Weights of a small mixture-of-experts language model, trained from scratch on English Wikipedia: 8750 steps.
Below are experts of layer 6 (counted from 0) of a mixture-of-experts language model. Rows are named router (the router's row for the expert), up (a neuron's input weights, with its number) and show model dimensions 0-159. Each number is 500 + 40 x the weight over its row's rms, rounded and kept within 0 to 999. Numbers have three digits each.
After each expert's rows: "gets" lists some tokens that make up at least twice as much of what it gets as of all text. This comes from a sample of Wikipedia text that the model never trained on. Tokens count by the router's weight.

# expert 14
router:478485495497478532489523424442506544539505422494559488517486521486557487554503498572525519522545511437472503410547539488483517479519455488576490477495443503519450476499560470493526533479498545499504523489477446474444469508523534434494501428455556574555497510504466508448507504502542454530490546513538495498464491523505539464464508447542467512533507514545512454510478434532540500472452505476501550593569501551544440436493495452557460504412567562450432575469539499423491473568500512
up8:495570550512474523482420476530485419510494441422522475558467555462553495475562520509430560448463462448538469520577402474403490518517503560460521477490462476522501506513552516476520455537543574503462533590462455503472517459496463423473513531559529487557559553540531459459489481493490489437443485428500459479578491499429502482519502483540437531460496499479481470534460534474509537430574524460560466487516525557552440556485556510534539525498526496505462558482514517503485510496467495
up9:520502498515508535527496515509568406513448453466477497526477448536516555463494485518527484464505467568521437466453505446520481536477530443497569411449472494503461481492433527570528511509512553483491519525504461477460508491452560559441509544521467565561486502441454508474512431488489529479448492522425510505531543481435452513501410546588529505488583453572435455546515561427476473494500399516524478469443565612444476535540540509535559491501555529459429487460486530486522500556503477
up10:511492516515538472504452456481488529463473619552501507533378508527537545522403443545558545513496410553535483500569491476482490478482468499537529503483484521475456537525498521510514497481509424486478483570543566433458572432546506559427503447515503512494486511553462570510493530525461508502513459471499448462478499509479491449541527529493575536474556542487511501530482513578482497446481483460547464500417510515515521502503486436530444458527523524424496483436502504432457461483471525
up11:525507482520482493474533449477517445483612544492457526474549459479469532474479563508391523530500464485494526529432583539444452513540613573491538495541478520530467493553519603506564519491475462528512553500533504491477587481504559510434448499543445474499486502528485553482436537545474625497476458521497495497483473471488507478524508507485434507514477504494507466541498560464530481488519523507529454429444538537463392510503487484514551490506490467435480454519555529503459489525511448
up12:475465508450496499606533512517510504510526511517488446467521453539463477508512494480539462422451477482468477511500506477534462511564472463491526475569525470482432543476503550482520416487484534458442499515562462444582430478478648549458514503547458473539493470443567511475485505513473535428411460548494509532514480461487483508524505480478446564521517525428557414601456457479506516534540492510556537429520489532493473581524554538505463498531508573497454510532531527544543497498463414
gets: ":", " de", "s:", " en", " L", " by:"

# expert 4
router:442546529450510553483525501459558543437492489521535514460465464468470478453458497524475525535470430566491529502482528444523459481516467501445473503378540559507454522493453463499488538451464525407427565431555497513548519472505459476510507561580461463462527496471500484441417480441505454490531568536528515551507446474537554510426532506517496539493469458490498478554490521481469516530530520532550528457487482465514570444520434566544514484487459460527447524520558466523510496476526493
up0:554505502515447522518557467416477504456561564507490496509509460518435426481455478498561458551499446486502482527502498538543509516501455501500430434513554488469460536474502536514497524488424556556396503508531507461547525536453514492453533459505512581514502465522480508470404500509491517529545447505460555509497529465521506628523503515529521516509473487559476590427548516461498449428473455541491467512520529541466516508466520465465546543493497473533496531465506534540497483460498468
up1:504496566489502522509456541452550395514519522465495523547471524541486482492495480434611520511442475509518488524525536554444566540469450493474474557540553503498491478466555542523495499453512523466451473527459471490563525556541485487423517441498475485508574481472567525515483511433472543515451508542451472540491444488516525507460531491461458530578537580497489556440369505409529451472495540549553510540473507503521507463513563481429497422517500434476480510551488487509492496594498529
up2:515456530566492493485490515564502489440494504523571522511524435452517495444512543556579522499448482475456541532513466481484407445483455431465507506548434509552485535525533521519540519510546434540433498553486571487557579525464480525527557461514469496504552537472521519509507513484467532475516543521494518489528476471527474492490521522500491481524455506531548487462454460562518500540567509474503508489492498584415531491501532480521519549493459517470435473456488520527526431463450504
up3:487547547561552489520462447472387504485521500471545433516465466554482530477534560465472432507532435520462522595545477550560517507480481437480520446475469458545542508438446495468540467486543542491530559594525479475562411492434492534474548526521389441477525501564452516498461441475486488547480562530471494483514499505516523507504479534440524434524476483480542473502430522527520474526463526454591536456498536456549444548522546484449543553547466488486491484525478477440500482477459471
up4:476560487495505481512576446508415474489497524516444516527501551537427589511493506480591538503430501536472540470476499598478444475509500501516477488607422503493466482541470515492462488524441451495526472465514497524536580540527516546415516472520554566462473479593517403426547519513493511489498449551508569525480537502530470575514445470462484384472550494516425564462497529464580473475467552571502450480517520537451485465538508481446531473489524447397448474484510490481475533520491473
gets: " R", " St", " w", " H", " W", "w"

# expert 0
router:487518485534527494490472521489534544459502506526528472510494486540449487469506423453436517525497478523518506455526481473507441511480439467518454449493519491445411577453528501507467442482462498512447495512468545469498523532504525519455515542463397540492528577562521465412493524505506521525501514441533477522529565510447454500464504471505578485488409471562523562520532483474530515493524530519549489462507462490492518525480531401533477457517398395460455473488456541477434516567519421
up8:448482526504530498467550494517448473453483501492536444371462510395456515536505547530502507497501516537449573490577529599436515519574473445526447529472532508534482539504463499561464453493505502531512479473502472503485506459474515490538384495575482528452498459513504515485529522525458527525476515534469405570481444472550475477540469480478538416454532574463462496551510500509462499495547498548444436535538491464561497530561522466434509574482465439497498434550497522527511511414441500
up9:513471510529521465507463521451467437553490507486538545523543507496558498535458451455527437458553505419491459551530480457447511509469532448469554522531439482449515513567490499468467540566538517502439477521568444489513512497523512531522465522527538505530447478542513449464435457547475553509450560577482501454556425498490485420510464527487498486525464537499477434551465534529478420532537453478587594482462533467481529486456491525551478474541495476475502606544489573535488469474535528
up10:574420457512551501476585496552464437448479532460485521467463522552459473550458567478415434504516464440483545493450507569492507491482507501512509512451474517435509528461498482560546510606498524520500482501541521540510494507521539446528480497586522479536460494516488485606410432486441473463567487528455481510484500485538481474579470543542491512489515492488525571539486555520441547516591490483453494470480476587537484487464557459442537456476500479472513523451520490495597467483528456
up11:537464466455475458503535558453486441485462554451492559435523439476443510544505503508510500455516601511473492494526443575431558427456580522535545475436488506546519487407523536523484532514482461485512509510571507527440503517497471555526530432513490464446503529505511500542487459483442513488452493466506473475444538417551532472541547521552463448493549507507540515537484488517538518492477523515517556542564573508462532451537459510565533481512510490454521522492474521480580465510372563
up12:434512446557425496471420524499589465513513479544553486479508499507490447546505536513466406496497530535503457455515498518459532414507503497524477520438504585474514494438498412517389402526488532492483542547522386499526477476516478438462546481505473487559575501519517510486431448595450521474511495515451487555499461508586525512509477566515522484525535531535437522425516473486526478526448520408572514517504511443473517423531428526492488527478470485485483533510550505445511441485449575
gets: " a", " |", " the", " also", "ly", ";"

# expert 9
router:435526447493548498572517463483564507549448471570486474438524581538544445557496525464525434400508512458536447497492458491502522508476485578441491518639521517494536502453461450476486438492527554492540616510499523481454477464457522483534556482476503557481415476528440505542513446497494480469538519558494536486588490556487518570459477504518504478496476456501529551545506547501519450528503502583497541497465490501491513469444470546530461461427521552530465548512500492524515465513450514
up8:591513510514422436450519447535452382473572419501454491554488469469544481557465498556461504571485463493493527441504482579459459477500439519516530429496526486525471541514520464518482407507437487535515485538479456446505509472513536482427531479521559513440487481446482452559505507481487451489518499512530478547499494525460498529535494564652441509523442487531420539535444474507480638458420485413503485525513467473521550516579480505492525489480499540529483483496519546436457475497524446
up9:512559470527532478554448511512489499552489487551472507546451512544490463469539558521492454488448460449613473555507565460440484512465497486534487519501487455572440518553538500506478489473484537474518497517523472580545385534580490532491529465497500439595573425491551441408506477474499524538491493516509516523532505518454461408493461535506469514470419564462555509494515467482474496464532550513492568435471454481496467531448524508553514509500514538559477508474430563574380478540418474
up10:474521491526537464432502514527556513543479551546587521537466458472521432616537542468548519464496458537529485585508559509436574465526402493538477489488503559461508558492520479475476453527489512453506532485531429581486543502498492494485508528502447490533535514468491512490475418587475476462480455538506499474514512502481490468521531567571482517477485481509450403483473459540512522469510470534556609469522533542417500466434514485541472462568508432503505521535402507566563489553517518
up11:454464521527499513532432567501427464588501571495481559500436523463460537555513531519515428518405415464527454512498478518491489520503467515543526536519425467440469544468479488511507576494520513479470481471513500521550485592593552473479477486503440448540553549509505473444498518513474571544461465483527529507479548518518532463509469459531465473435440538488516454470476556505449493473546603583536545534400458573431489519463488451563475506566528543512470538521438472548495534435473493
up12:513474398523489493540499547535531440468519470458446482534382537459558512542461549519511460491494473449492549543575544516491536499478441493488452500470485523481502535555503453497468539455539509607551508401510480575478518513515545531459525468511481538484512492527474510484439469502482439417467469448422504470542525473527435494491552523517414503506489513515513469518425469527452549483501480511539542456508543518473404522513482477501480475436484484526532457528508542467535503573521495
gets: ".", "s.", "\n", "es.", ").", "ing"

# expert 6
router:512489487471503373505529488547486531531518528503510525584523488548538433528509511429593577475517506509479480468462530555499503555516537445435488477527475495552497419492508545463528452596506564424502483476493474482551552523542548513587512484488490478543489519450485551462548463520483515476459464527503595517502458463430501507503456479528491489503568555456495488483575483425550546530440439493460494483541550495537425491534454476407531499523581447487515537479514507558538467471470500
up0:438485442567418480556492480584525404505529520504538527523474489510479515467528520561518558499456487495503557436503500548540518490466509510483457518522503523464416510531448498503526499502458486529515539536513521508507528557520513550390617469520466586471518496398605439445505567473462489472516473446479460483556525550512533497486505469554512538479512492431480529511489407485509517521420467495469512541504449543498470500511524521534433536537498510587426468468524454487465411565580487
up1:402556505566440526568537540490454526593482546538502495487495473495484435473461499484483573481554528452456498512568467472539480453499499418470478493473440501445473498495499570505532499560453496480506475524503476555508496476478482467514491435556450539584556511508529450434516518473453520581516519547530511494438507521461511497511425555501496500482398523487516522519492546501451464454468535529648488508510585487560562502481451487504531499533540452512482539492470543495496452484524485
up2:484568469558507512505529522477506517577457485478456522522518444464472552532524508503479488516599519438484512541519575482510504480454522489491484505502447482536451519451523484539448482540535522465435550445474497516495531476505558563440408490523429576439477515510482505487461441484484505556430497538428503462496495435470519490522534540457450561446474444495494469551517590468486491564488487496462511540469434531457420524529564529592514502573546529496507461496531561491484494546485463
up3:485511511492547503430460537541516509459503476534497513537497522553522448504489502518505503513543464504453474494421462522496459548503537559492539467511477494447518488494464515483465474383524415466487499486466482458537503505446554463497478543518453542542546598556612491546475463533482475509461438556446526594582512467476506527518498517546514449523527453493556576513540532544472534562559481485510472517457496462495470540464509494522478472504485497489532503461509476575588437541584566
up4:533519500550460418499477550496510454505509533501483515539494534562510461449492495543506432566435448465498494538493498513552559473531504545506516464494467532480528471437493479496494458539537563496532557520474508425508540496548493459520485521517437514466536495525454513532457443464438509487441551477499486519553488446536424429526496553466468523497547538498463423467537504551563577540455449504492534497494488503509485539458531455490550507515504533489521485469503530520456459527498498
gets: "\n", " 0", " l", " out", " 1", " 2"

# expert 2
router:515542525522583492520486481453499473594489448538351502512525527483493556539509519508504534550487485479482520511496494615539504538497483533490490478504486447433551460485521449503560548435481454507508513544419506492409578499526472503460539619503520509496515504545607452466534501551517474517453499508528477428456507520497494474487473542465471530522498483502409520477393484511545446456491563465433504528449526462560488475521527518462477506511495557476563442482503443482511496467487572
up0:553538515492533473468553491489453522536525619550485505484488523528437564481424469439495571437508507575478475535484587572552501532422546478546468429501529499508406482468485467589432481517447463520495528522476568510495463506517515538456410501562529511590451536538526484536528529510464441545454537490513492527523412428513505536545498583491558501481530531495510515505549537496414449495551433535463464570520548480468444543478490489506496499469492475501524590464504512540511512518439463
up1:454527531496561423520419533465488474500515482479453589502429500508540547434518462577504492498528449488552477586483409545456577510474443534484514504490537500507477558448556425486507487503517488502507540478561489532472524483488506499497532511520497513524477534408520486525514450459477519488474557488489451463472518530468489446532447503537496457434534502549505496528450479540494394505455479609481526482524450514491571522483450429523519474478466594527515504506446468496521494467497539
up2:540509488528485533533491479496513470447460468496502481473528490479577573419498597577490554468465522480479480528438497568452459415483533509549461489498520469490454519487580490508548532510509498492541523493543493502462525554485536572492481530491467452522483436575526491558468545500483476508499467510475395507541467504517446502494570483482481511455556550469508539457457528534452495454531493474476529445474545484441494486514464413568489466507451583555539550427452508537482496471507512
up3:561503411506530498481415533555531509413470537434460521603506489482519567428405531558514522446526615508436433507532531464534463465432495500573533466480513479547471499440534469437584480492488503541521482505487482516518537568503574545434490467498454502499496452536456478529516429518471505528550552493471514497530503424521484542501494426478498561448543549535492479474444527526484457456525483462492490446497503510542473538502496496598556470517511521531502556503508479565492510479535512
up4:496424554486488465460505481581557516547524445491495495519462507473446487486452546449504495512563495558403465469529450498578513472493529492459478561439535456425474497526466496565523487474438548524514502458478468450525475525486549523519576527517437518489447484480508533512506514592467466490463477455520497539465524387458505497570507521523487489534472475524480464496483549427565486424496507458500504475435541523517543456573521466551531511568544536554495498564472476558478519579461477
gets: " ", " May", " June", " August", " September", " November"

# expert 15
router:459438486574456458422540491511453419521523551451494516500541474508481453511532613545580482506581505529484438548525571501482517538498503427490546507480562487544511522507462526526500552475456455579532476482482530506512478467518468490534432437518478495434562468428530572459568537459496433465453403543462560472469513506525527510530549505473456453544472459529507485476508501428577492453598486432457458460488539439484545503503442469483530528581523475528521476451469532562439514520468522
up0:469520420508468568463554476547450533481460558512524516520471456528424575452473561478505474437559491503461466420605498493483587481474519501580511471489473536505461529461534474480497490528474467485542511544503456573462504462492520519509445458516508526453613473525524506512503504554464501429527528455498449453542451477479483461504464596540526481471500480478510546504492507591504545479544537507540485449449512474549509591522505475531433551507494520511516496443512524539480520508541484
up1:467562455556502470460472578536424458481505454496532590487541449537473471502512440509522500504454519437562557523507518554457552533512379499531522446479507539554562543501456495484447538454468491501530479482557424611525588516541509565524510489469489492377493535482591568465501477501470558448497543512473506474443489521573477482516469492528515532465496512428454494519569482521505449486461476508537542491474459559522440518599506494387509489484443514485510540487440527526555582489528502
up2:613452488509535552502528471554573476467453452499437446451502456439442617488536445633489506482513494529474508532531463514484547452442521518396517527486487450488481467543443562473520497462494548545490537492477533533505480526492451504452457499536498533498544513521583528530483492547469482512484491521461509458480529462522490430548516391459456528476533528483536464566484506478471466477555529502493475487564531589423543468498511430533541525471490470470519504506535486518530472464436442
up3:489562434456549518510481526454545492488521502572500549451532471460502496490478513569483486493487445548505442479528475540538458405437499506609524503538487491414485508513493461574517508539560566491523534450493455539482447515510510532516509539537478455535498489521457531427480401514479507531547467480502417434480373518511482484533481474526536574498535485507487493465501474520544574499436493549489557480464487530480431513461533526496460499588439487484463488488447538513430426535517512
up4:494652399532508501518532467501561451409520435545491560475426439536465475542448434513511491593520456514462495455548507448528545522515433507567525447452480478527488524507496537468539452498560526481500463496576478535560497562480497485476559461530532429450581492588497503490528444495494560523518441481578474500540537467496518518532498457474473468548495485479476459521531516441540548458598521589448546477444544521496554508496534428531440507522438517451531553518521505444502532503560442
gets: "-", " /", "°", "′", " University", " School"

# expert 1
router:541446487415501489506446497530417501563588471506480486458557533465505563537539548461513499496479573519505480532501444519426473480466565535539542504574442491489477417439555446495443540550476558476513442513460593499517462551538487551533451496527488436457471460519474497454496575490525566519546516511412510513487503443526515529482520509497476458490457454527498561448514496476499422457440421561520530443505531555537503470513506487561479518522506558411601538510451525531514443487504464
up0:518484470523547533474475458491512496484482511526505453465473462492526524483451595504533500517519471477487432496423542474487473574475538447502397574467485458476481514534488529520507462400429466619499487559507443530502466496529575461559497479517505524473585479520588419547465507536456457483487470566458517566541573462528521508544521501565482530564483513578459569486546509498468556494501505507483544543510532454463482566564566551506528482570506521494425465510437516475565515515538476
up1:428558505506518546467559562483521539548463465458448499466508466504501529498537494517598502454525520480517522555452518534472486562402465540546468490535546558541485528503504525459486505517583604511477524506471496475513533489549541552539522535504416489481438475557554456466518432493450497548555490453557488514414484479484492506493483514494489531423497496531465468520523492501522509492540523484504538467454502572501450609462478477523488521512403527586508518528596505517504468489458425
up2:504499466523513448494546514470513478516508506526457572474472514476507436499526536531532499421505522452528486460575509545533484473515457486513474480597498467453468529463506452510503492538523513502442507462537526452450460512516517549509517487517451540472465496451455533488507481524468473473563497496473475509494485445479482544502543491419493513483440462445469535578546519450598495422411519477526521444543433523477524489412582470498492395445532493509461432473497564533516468490458394
up3:502413494491526453492453499560489478452442484521476451529507523544441527473405557521497459526510481522490529517510468541463501520506519551400474515434468497498481491574545416449484475507492464490466479543460559437498505518431547485458496518556541498565457531529448496511488473466461552415512478501446483381523474570461506456551491522558500486471430581458464450497588520566504440495492552533487432475541554478522553524485592526594550541467599503503532439529500543480476477524512535
up4:475496438556529505482455517504524516465433529514480574498514434483460530491432528429449523481507454534564577585434599556546525563477555566522449474545453566533516481529470520443526522482481522556493559494469490451467515560542532518557519543517439478473464531478517445472466521555456499486500443525441505519517511502516539483535483504403460495495518481505463521531490521529510507516442455491477540506466534551560471449420482532547544469525510493463540539453509514511430465449492473
gets: "\n", "U", "|", " U", " (", "I"

# expert 13
router:535518471496522554536431574450461552514485563489460509456462507477432502448535397495557413493518480545520438474485496525515518513477491544527479523468455530465473539469559483541540486519588568468552459485576475488578445455490509497480514476431511541505430503500530439514410496505504493457530405495479490437456532555467487555492477549492480489500574533417469470457500485513388564532530534500472485528446519455444552516505523503491472466460447423486461497495503518531371521479566469
up8:486555516463549507540508526503494494564446583470502488415474497557538563414532473479558511473523529482526473508558529446527442441446476488484491507497424547507513601518541495465507481452526495560484543515535453488577525509479598516450479446499564525484453520480549467498471499447474500473515451541525462481521537502501492461529545467426469549508492580467521455555500473525458497496492527500531515479484487592475490501468577512536488460446549488489508515540490525470535425447544489
up9:480485520491511452410562459482582498469464489483478503534544457511405415466476506434470533516572508566530564510464480435476598548455498497586503476475526460488464475561442511457498483522495442507469480514531539429499520459493549514514481523533451441506493493459468509527477479585487500460514486480517484502490473506492558502505405444505490535489468455537441569555513529508548474547532501513493471509567511517506478444550420484417454574625474494517498562472511503422506524579509468
up10:500458478526530490522482459552468524513469454490485471527465496562535516541514506471474514528476471430504455513577459528486500496482487459424487516464479502488473508525513526485514509464465561466522494504469524476466547519488499456472501496527529564476554581500531465493394443516466552544518480390533459490501479420515478443516511561505547458536474522553531540491517493508531451535572444528465556558526504492481469448501496495520463507580453478548470574521495526448561568526456494
up11:473497440479501467535435527492485471574506478532503581508474508551467406519521585434542461444490574484451459505529508514443540487537514430552428441450507499580472511517521526558459503482533560478517524513456470588526516523522517513509543550506463514524571573455572503561518459443500542498493521451485504516495509532441508466530475517527474497520519513472506427555514541460542506476511515476587526423538496505478543431493532458465459494496535507551464520504360450463506445542548543
up12:529446534476514502494487538451543505466429415475542459528554542488472550509490500507504504461540593524491533498490485414489533486519566501550467476417562479549515463488484555469398479514475452552535481487527509586446540539408514485489495513525501525469527567463491514510488472520474411469450578466482483528523492514639473544543529461471511473521511464467503510472513535612491565555515437422507479490559445499482480543491524494473512512514533527479468556502475529508554448472490536
gets: " of", " in", " to", " for", " on", " by"

# expert 10
router:464596507511472559459529534507469522445442492507608429500453429443506462563540406468420495510472536542539529532491528553546554487500519540527519512525458536497550543574521571576481484486552551507496520523513425496503468550481483476516494525528501471547479516517482505578533508499507576518473493468526518463521496469439402489532462491461538566490480539477517479503484504482473481508491547536486452455501515482525571577445533487507529437550517519563480523512535491520484538525549542
up50:534542543476510529484485483423469518498509551532497510482511517488491457467454500476553500503466451501404513504480566522501514507468540493540448466532486506468494466530490472488522492516490493470484499491499427532490513522577516516440580438487427528488480518516508544519458506495482469519493463527548478502498479535525530494515504524497558544511544494478541449463492444533464483484546465432544582514496607576520478590454476468526478518523458493516556532478487512536554452453404505
up51:448498482574508452504514559541519513477432474496512500484479446479499586473492539484525449518560473512527424504482528463510502477479489411442393438431528441470503477506552541514494473522528479575574572492533377481525538577539550497473456560527520486534498509522514479480488443463500464565477437476463502465508519512448526486565494629581416508587508469568453523537470534499482577529483502462453475468448569507507549511556536449486552506479535553433479485546531456491438473494520552
up52:463474515521481523497496514498562469454463525492473518544447463491478509465466519546451450521574489484480445467550552516524437546516439486502494511514563530508486481497425520543471512462510511455516585451486472473444553542509502490556568451469502514491524466487498459501500487487453420501505505489483463554440457474472564492491515490490446518521466538532499519488492518526458589429537583569535522480451422513466466542542527477444559436465573476548460502480411583501534513551489569
up53:479453444522527545507433517484512504576526484487396526486518518472448477476508519538519441521474544511439470458496432524499561487415495430488481444453593481536477498507482513524510527524487562468504468543481463525538522478461523510515497577473460511516539471459533486554489556505478497490453471532521453485452491544531490471546480559566538527471528439466510542514475542472538526485530528524545517469440447495490510481454502537460444484467511512483568465516502506538528501506534447
up54:507544509528504424479517519491455475462504501539513499471460541499543562476571462512459547518528466383522510548468488552488540445459465462479470502474459471431478510474517482471548480574558534520470430514571535540446482460469552533429516498487475475456501517546514541445477513472486467544489488503525501535490494488494488518497538504450505511525459532501497507511559503563505453459450531549563474522505499493429481487504530539495525494470417519494538587447506557490467498573504546
gets: "o", "e", "i", "in", "a", "on"

# expert 3
router:501493533499494584547397468596484562457530493423516528493455483563485512468518504570487488515492496491455570544449432504482489521488409548507447504522575492552452559483522510454496502516510407492551513538506449535442537561564516523468461496445497485486518545548522564449475437481516482446488484562502563509530537530467488560476461494501515540511447492522587514508461513472485461497493493518500476491491432548489503575473508484494508462499443479537500413538582539423465457463582489
up8:544507481479451571480462460466465472511495561467574423472501483514430495564494430514492423460475454501515508522558450561463561487496498561542459489517525404531466561458484532450493520508533494465474488586502543483565543497442555511453522491527453490440520397521471614503439496485455508468515426514537534438480527487507440508561619482570477456535498567479512495534500514507499536513580507470472436425477558486435495546541520477464505470468421450465528547534478521486547493520488475
up9:510460473477498507513528486501477516487428464540474438489529502514449546455479509502477438495477552553492449537539494481519533502491499497536446391527524503485440514550519532545555450511489586463493499491476483562541563509522490536478539485543494534527437457537592526513473504524468511460492423419449441513487599495469482510537593547558521604497593433495493478500540516577513504484543504471550486463489532558464534525468580453538468491567500618533500532548497518452521458544468424
up10:493511486543566460555493513537514447495519465540540483442409448495439449480458498495565561499490494487506472500599444568526462423457473503426556543473494509496499558576517477497539457582469582380490457479490467545527464562503588478478563467568495463565517492400535518541436444506442504539458522505501479517508491456541495519546569520475531496488514469454538562492514493471537514489475495496479531429514574467518471535503503482479502532478489443602446474510504487474485481498367446
up11:460539420489412453447537476523516490480490477565561487515518483479479408499506480550489442400500464457523487490518501550420480435468484506432508416476517514568522556531544484484573528587558509446544555506484514550486497470435493507443517462515482455447487495580494453509500543457486483405447541465582479509492511520450471471501486544484489520549519508464547534572524408587530514507550480481573545534507506452572519552525503489434450532466502525477495560452463480524561426462515437
up12:502510506547608504484550527583449446447482525492508448483499466475507482383419564570468527518391453526560504605588505552484431467496442516561467473439524481508519524557522568471535444492517510492479515519539447437479568492518540451469505493535570505528484484551471453576475513485481504429485457498466485517552502471593502499516580421525579458495533508492504416529567493458479474527639505474482462435429527476543417520515486596527522496521509499556487552499544549491535503510450467
gets: " |", ",", " as", " and", "s,", " that"

# expert 8
router:529530523531519436557518568576503542444553488498477500485534437488479452423448539494515517489486497476454507500474501493463515503461555529585543479536537488522536505545436498507496502477450571539521555427447536552505463459532462486510515528503544524485460457459528437547509508520486464517496480509578433595468545474497528489515491495455483436525492572413441506500479473428496444478456530551473494527538450558469448499474505497477559558470465489518482443551521540507542579488443501
up8:442521429538491450508538456543541483524503522488506476531563467562467460536385470496489537537420470589526495487587510525457512575452470463477446548469463513428459486521511525510483442535498546519457425509549521487543503488483450535456503496476521464533540432544537532589471476489461483494542522520447454467536483511461439456517436497493528418513472483531504413489474515483502435522572443479542507464476500543475528495461595460503535533499488541527488471510465507447489491507553523
up9:479548447559515483504415495472490467534518496540477529490474532564535539542492449536476481436495481474586511528437474495488519486484414450482469455515483513509466474493483463489491373492469510504439452483439500490550524516547516586495584542485474477467545490547549458548533523489484426502467492482494578514553468530491526497492493514549562509447446530544510564493520553505472482467547550497547542534509435447483502457528481429507468483432489456558511476497499502505515427585534466
up10:500493524488430432565508494534460488507535439474542480500425466445478510489459492560510561505452467516540514435533448540499598550439478471432521546498531501525492486487493505545511520517479488522488433437479535485457500563462534553447514504492477539439517480485461530485447496515482510532459557483425463518480536501491452496531549529502485387469475543472521504403535524524472496497536549473543578514480469480545501535520442500460527471507528477560418487474499619476480537495454555
up11:578532526515558514540459429517404525524483525527474528512569525530447576400430575526518508466497498512469454521474491497508515566568493512527499456515455439454501516472486435503521477490427525511541556561501480478543546475448502541453458508520510561487514504490552491458489485493486490470465447596532466496520470443517463475489416475511473471558509563494514487434505498457478490573500503555509528498503454560474518496498550463499547509453445452537455490490523467546490506536457429
up12:509484427492542422466414535533470473496518504453495440514554425486541438494524562461419495467470525504463532497494424509446548480467522560525450517475541518461503512436511545518572526494516492523493486526561446537508462488421436511491524493526536500496504553427482552458523429504475449510446489497457460543553520514495511472540468478489513508459484544510555495501470555457536473452511491528523474530519455487495509453510537455465482562494490489522461507417426599538586544503397479
gets: "s", ")", "==", "c", " ==", " ="

# expert 5
router:462447511482489475461511475525450458519439508474398540512504537497538586469432515489483444500533487474496516525535498541458497482520422440530535546469452508521475438521485487516529494514561482513524466564519508471488531563450498517488529366476523508519588527543474581532443522504498546524514513507453465441529454570470515538434510498538452456442448512641491487457465447569534558465519436447513539486543491492458477510548502510492547500502451466556547481468548490469526500515423428
up0:498493450551457487470508466505471515514450530538449503453534448497509548523499507469501479524464560540500527477525453567566500506436553431499439469543465460427463506447558487591518497557457522498442497527446517507578536520484454524500445505535511460515483516508512433481508530497491475520439462475444530509453561424516494595517431505553463534521496511498504449496485574527507528457424528516517416497541456485532524482448531516441486478527452506538529467474500465509451583503535476
up1:540550459481504555492442502396621493516462524480449546559522455492500472514501517589536513517509493523522526491494495426517504463505501470542508494525539518563481453462563553513514497495514485587492484487516494520526514536529464522451458571529531463533415471475508485538554506538497550434445474482518486537512563459517484580502513501500463515505583524461450453413477494510546478498465521561417530529485502599485500526510445375535530440532434491442547536553505451531513472466467576
up2:508488503550509496495528507478522477489523409522486536458554454488470459466494523517521531451506508445507401536560466612460533512541478525488425472515471482525538546541560458503490542459529456455540475521543520445521460470525538467479503494493496511516507586532452466465475486518456501418483519536540469485524483505508399509506440552506497468436563570467534498510508478525541470511495500506548564440416512491441547520448481449546472452511431503592484495469458558535548536495475470
up3:490594421512458511467519482437492574471432599449466459469474511461525575477463542475491448541509481511501474525457529455470545431434521461520495429556549498525470496517515528529511451471461544613545542460450464499535445469495522554492501496532469519380508555448465486548590494494484552501467541476507556552475464454541529500546532496504523526478539509481486527529518517550437535472481490485461500532506538472456513476514471499425467520524511443586471508486433487462508518508514518
up4:448536458507466520569453505528429498505538497508499442532532493536539504532534492524440539592477483559494492496570491494582455474483516529536511487449463459471494526479542480497491520511386611531493489590534464443487517486438537498501497513512492462469445534536504469522500476507468479547500469496557538539516497503483494520509502517462451528453562564511553479474486488423464468499471492492485522552446521509460470472526428510561426502569509600480442509496516521508533582521511554
gets: " the", " an", " first", " The", " one", " two"